Experts of a small language model: 128 GeGLU neurons an expert.
Below are experts of layer 9 (counted from 0) of a mixture-of-experts language model. Rows are named router (the router's row for the expert), gate (a neuron's input weights, with its number), up (a neuron's input weights, with its number) and show model dimensions 0-223. Each number is 128 + 32 x the weight over its row's rms, rounded and kept within 0 to 255.
Before each expert's rows: "gets" lists some tokens that make up at least twice as much of what it gets as of all text; "comes after" lists some tokens at least twice as common just before its tokens as in all text. This comes from a sample of Wikipedia text that the model never trained on. Tokens count by the router's weight.

# expert 13
gets: "0", "1", " was", "2", "3", "5"
comes after: "1", " ", "2", "0", "3", "5"
router [ 93 144 168 117 166 130  80  70  91  81 172 132  95 136 111 148 137 102  37 134 139 148 142 148 112 152  97 114 149 104 223 140 155 106 130 132  93  83  94 129 106 123 119  66  68  94 164  78 148  80 188 144  98 136 111 108 110 113  92  85  90  75 143  94 104  94 111 135  72 169 175 135 173 123  48 136 164 125 109 116 161 160 108 122 166 124 142  98  82 142 110 105  90 156 111  53  94 115 138 161 136 122 204 147 106 124  63  89 132 127 146  98 144 116 146  92 137 141 180 207  76 179  95 128 124 142 114 143 101 127 107  82 172  78  83 115 165  85 118 179 138 157 115 112 183 119 105  92 120  90 100 140 150 140 102 155 119 168 178 143  90 195 139 179 141 107 121 139  84 126  94 122 107 115  89 134  95 135 165 140 188 154 115 152 157 181 104 154 109 140 160 144 125 109 133 118 153 138 143 173 102 126 124 123 117 165  76 119  92 130 135  75 103 116 111 135 182 137 171 162 106  98  87 140]
gate0 [131  70 140 156 177 123 132 109  78 157 121 139 114  86 101  81 180 157 102 159 122  92  65 113  27 160 111 142 154 114  88 138 156 159 163 129 147  87 165 130  91 152 126 125 112 102 137 126 144 164 141 138  71  89 144 117 126  75 158 111 185 170 166 115 159  91 170 153 129 121 129  98 106  78 148  84 149 111 118 141  94  85 107 122  83 113  96 148 109 185 108 125 108 140 129 147 126 165 106 144 138 120  95  78 223 110 124 181 101 141 132 126 133 145 136 123 114  85 103 120 187 143 185 144 172 125 148  82 132 137 117 111 128 108 167  71 159 145 195 156 136 109 100 133 158  81 171 139  78 153 172 123 148 202 119 170 125 134 133 153  77  95  95 156 138 145 144 130 143 129 155 165 125 116 147 106 137 198 123 116  34  79 146 108 167 129 131 162 108 111 209 191 172  99 136 103 147 100 107 101 150 119 141  84  84 148  65 153  98 192 115 125 132  96 148 129  80 137 129  73 101 174 107 106]
up0 [103 154 138 112 142 174 152 119 118 154 126 151 183 127 138 176 119 116 198 160 105 119 183 107 155 107 137 147 164 127  79 126 101  82 142 133 126  98  85 129 171 134 102 123 183 102 116  84 143 173 136 147 176 156  44 163 102 131 208 148  92 198 101 157 140 115 148 159 149 156 131 154 162 130 141 134 115 168 102 123 130 150 165 149 158 103 152 152 123 127 185 116 145 130 184 135 142 139 107 100 105 104 144 113  88  90 142 107  93 182 134 109  84 138 156 125 122  96  86 128  81 108 101 194  50 120  82 140  95 129 124 140 122  68 133 164 101 121 128 107 147 111 118 162  64 132 101  97 111  77  91  93  98  66 121 102 151  75 151 149 150 151 231  87 149 119 127  99 108 109  82 103  97 136  93  84 136  93 183 151 190 111 121 172 125 103 149 132 177 136  88  75 117 140 138 113 142 143 112 152 120  85  99 144 136  80 217  72 122  65 108 163  97 170 151 171 172 124 158 106 166 130 111 147]

# expert 10
gets: ",", "ed", " up", " used", " out", " first"
comes after: " was", " a", " is", " were", " be", " his"
router [ 74  98 155 187 200 134  83 159 102  88 141 140 100 134 154 133 111 126 133 132 109  78 113 132  80 145 164 106 133 146 132  89 109 184 144  65 155 164 104  81  73 107 101 120 149  82 113 146 182 184 124  95 118 124 180  99 110 114 137 127 135 141 104 118 112 164 142 126 108 145 126 117  82 110 152  96  91  71  23 164 137 146 131 121 121 127  67  88 112  69 122  84 151 133 119 127  95 102 103 144 156 107 151 173 112 161  58 126 148  83 117  85 147  64  69 143 107 147 159 120 116 244 138 131 120 142 168 127 137 152 162  76 108 138  95 110 152  91 141 160  96 183 101 109 165 139 107 184 133 136 168 128 112 136 166  95 147 100 121 181 152 110 116 142 141 114  83  55 112 115 114 159 106 110 143 108 123 133 113 161 128 145 130 120 128 128 125 140 114 155 110  78 118 133 157 163 100 171 137 136 113  89 172  80 159  70 140 147 134 115 200 137 128 175 142  99 111  88  61  97 144  65 150 206]
gate0 [120 116 135 139 173 154 134  80  11 120  91  94 147 112  97 118  49 114 102 110 160  96  82  63 112 136 138 108 131 101  72 110 130 173 150 121  59  82 148 138 153 150 103 100 115 110 119  51 110 130 131 167 144 126 157 158 132 117 187 122 109 157 142 138 175 122 109 148 118 133 113 183 107 117 128  74 181 106 120 133  83 115 112 115 144 126 118  84 139 201 112 156 127 150 150 158 133 133 116 179 176  89 118  67 164 145 138 127  84 121 153 150 123  74 161 143 145  76 143 146 103 127 146 121 118 121  70 103 105 120  58 166 159 119 153  80 121 107  97 120 137  98 100 116 182 131 125 132  78 133 160 106 182 200  86 139 195  78 145 151 100 126  83 122 152 133 131 127 118 139 156 128 140 188 125 149 204 167 131  85 103 109 128 169 171 172  69  91 147 116 174  88 116 125 144 136 142 113 121 134 106 153 122 162  71 133  73 116 109 173 185  83 145 107 177 139 149 139 189 126 130 151  68 162]
up0 [103 133 171 104  81 162 136 121 132 133 133 134 123 120 145  35 155 135 149 109  80 182 181 106 101  89  69 196 170  71  90 109 136  88 150 125 148 113 129  98 188 145 113 133 196 101 106  97 127 156  75  98 167 163  29 139 119 114 167  56 132 126 125 166 161 122 179 115 134 163 119 159 156 112  70 148 143 137 102 147 121 150 106 122 119  68 122 131  47 107 175 165 134 124 143 166 145 140 128 145 132 173  97 214 107  92 108 129 159 123 129 124 109 151 163 138 100 203 104 142 130 102 108 112  89 162 101 103 163 186 176 137 115 112 174 160 163 106 120 184 193 135 100 158 155 131  72 112  72  86 129 130 124  81 152 105 100 102 154 129 152  88 140  56  85 145 130 136 127 104 143 108  93 109 143 114  85 113 180 134 126  96 121  79 135  91 108 115 106 140 161 179 141  90  93 100 139  95 104  95 135 108 159  77 105  89 172  87 134 161 117 125 105  94 151 139 105 106  85 102 116 111 107 148]

# expert 15
gets: "s", "S", "t", "e", "al", " S"
comes after: " ", "-", " (", " \"", " re", " c"
router [142 150 128  69 110 135 166 201 163 135 107  61 147 133 143 105 195 134 149 118 139 128 145 101  87 128 103 131 136 141 103 186  94 126 128 137 130 170 141 133 163 110 146  97 185 126  80 137  92 161 152 132  95 119  77 106  63 169  88 108  99 106  91 159 119 125 127 118 138 157 179 136 121  72 144  84 158 150 148 141 136  39 124 114 144 108 108 124  94 163 179  55 171 157 139 147 120 109 115  98 130 152  13  84 147 128 161 131 165 182 146 143 169 164 148  89 175 109 137 107 151  96 124 117 100  77  93 146 104 114 162 115 101 141 176 140 106 178 158 141 182 103 109 187 132 150 208 143 162 118 152 132  99 148  64 213 127 176 116 116 180 141 144  88 116  97 124 133 150 106 149 124 160 188 142 146 154 120 128 133 129 172 150 147  86 166 104 120 130  95 131 146 112 134 121 191  79 141 158 105  80 130 101 147  91 172  71  61 104 138 122 151 114 124 154 171 125 112 156 182 115 165 158 122]
gate0 [ 85 116 142 119 142 116 140 142  87 123  57 120 164 113 144 142  88 110 148 162 140 144  80  44 155 105 119 127 172  82 144 168 100 162 183 172  24  94 114 138 126 163 102 106  94 145 115 144 162 132 165 146 147 162 107 147 104 129 179 159 152 159 129 137 132 101 172 102  96 155 156 148  49  46 110 101 107 118 109  99 140  95  99  93 108  95  78  74 136 170 161  84 106 156 114 159 103  73  81 119 137 155  87  38 233 107 145 168 104 142 148 178  87  83 172 136 115  98 160 109 110  96 124 169 137  98 140 141 148 131 129 143 128  97 137 106 146 140 114 105 138  83  95 118 150 135  95 164 117 137 155 156  95 182 153 114 135 107 127 187  88  99 149 110 216 117 164  97  92 176 143 122  90 136 129 123 207 129 167 151 111 125 131 156 164 141  74 142 111 126  86 145 195 108  94 154 120  91 150  89 135 114 158 155 111 171 126 125 137  83 130 117 160 114 149 122  80 144 111 101 143 131 140 139]
up0 [134  58 130 101 139 188 150 139  98 188 154 143  97  83 107  89 126 100 119 127 131 159 122 104 165 133 111 126 139 140  69 106 153 114 152 157 163 164 167 129 164  77 122 130 142  50 109  82 125 102  98 107 103 152  72 160 100  66 128 107 127 146  45 108 143  95 111 112 160 116  98 172 123 157  62 153 145 128  55 146  94 106  69 116 109 105 109 176 147 126 180 164 120 146 111 160 100 133 114  75 139 115 117 140 129 141 151 119 154 126  98 126  86  90 182 153 144  89 132  93 122 122  95 115  83 138  57 105  61 112 177 180 103  65 139 171 110 128 126 177 153 145 103 157 120 112 102  45  77  56 112 143  80  56 137  89  77 161 117  91 126 131 122  81 148 130 141 149 120 184 126  75  89 126 101 108 134 133 190 206 140  94 155  85 153 115 129 127 124 138 117 186  88 120 154 102 123 105 111 145 155 133 166  87 121 107 164 118 144  63 109 138 163 148 155 139 157 171 124  97 121 114 130 140]

# expert 12
gets: " the", " |", "9", "1", "8", "0"
comes after: "0", "9", " of", " in", " to", " at"
router [134  97 133 100  90 104  81 110 113 158  85  99  92 108  86 128 127 145 118 111 143 178 127 163 118 116 117 136 132 100 106 109 137 110 108 128  80  74 123 133 129  87 166 127  86 110 152 112 178 146 110 178  97 185 119 129 150 123 127 160 186 123 141  96 161 142 168 157 122 105 126 122 149 115 138 161 109 159 137 128  81 158 142 116 150 182 109 129 139 125 113 177 134 211  70 157 166 185  80 112  98 130 187  81 175 143 122 147 168 149 128 140 134 134 122 103  81 108 123 128 118 156 121 180 114 153 120 153 152 119 155 207 166 104 119 140 155 103  74  94 132 120 114 119 216 127 118  77 120  86  71 188 182 104 130  97  98  88 126 209  99 129 150 108 156 180 136 114 137 141 145 129  69  68 184 123 162 123 158  96 142 129 126  64  99 244 141 163 150 123 159 187 150 104 176  83 151 147 160 159 133  66 126  78 120 136 195 113 108 106 115  91 107 106 132 114 107 120 109 117 159  52 165 125]
gate0 [121 126  68 136 124 151 125 130  62 181 101  89  87  98 105 107 121 141 149 223 123 141  62  94  79  58 130 151 117 117 125 127 123 148 145 151  72 137 202 130 143 123 135 144  67 112  84 130 163 135 127 127 152 184  92 103 127 114 150 131 112 185 142  89 148 158 175 169 129 114 129 140 132  99 144 141  79  85 173 139 129  92 138 114 126 107  82 141 143 238 150  90  98 155 122 128 123 166 143 126  88 144 160  90 142 129 205 150 114 126 172 130 126 111 125  75 161 124 106 121 160 126 163 117 125 160 129  31 142 137 125 145 169 137 122 118 194 184 123 142  78 126 139  77 191 133 162  90 104 124  80 125  78 146 128 122 130 140 144 174 120 133  53 105 105  97 141 115 142 105 143 121 143 169 149 111 138 117 111 104  85  93 126 157 169 133 131 156 138  52 201 150 123 116 123 161 147 144 117 108 110 145  88 138 105 153  68 182  90  99 179 144 168  82 158 122 104 123 127  65 193 108 117 103]
up0 [186 120  99  74  69 155 162 121  86 173 143 103 159 117 129 123 114  70 147 164 112 211 182  71 113  85  99 179 105 117  67 135  94  81 154 148 105 165 138 134 188  84 111 163 130  86 137  73 119 137 130 105 157 173  77 169 124 119 140 116 140 187  89  92 108  90 152 200 145 163  87 135 171 126 155 173 111 156 205 150 105 132 117 197 110  75 112 187 188 120 179 154  98 129  83 171 135 151 124  78 101 155 177 165 120 121 167 138 123  85 167 143 119 108 123 114 178 156 142 110 158 108 134  79 112 157 123  83 135 118 125 157 164  89 140 110 123  83 146 177 148 113 129  89 144 127 134 102  56 126  97 166 104  90 116 138 147 104 104 120 137 138 119  80 111 133 151 131 202  82 135  80 146 139 156  90 123  75 133 173 108 102 130  78 148 170 122 162 115 124 170 176 104 111 142 165 124 123 107 142  79 148  99 132 147 127 146 125 128  97  92 146 193 150 154 133 129 140 115  97 195 114 109 131]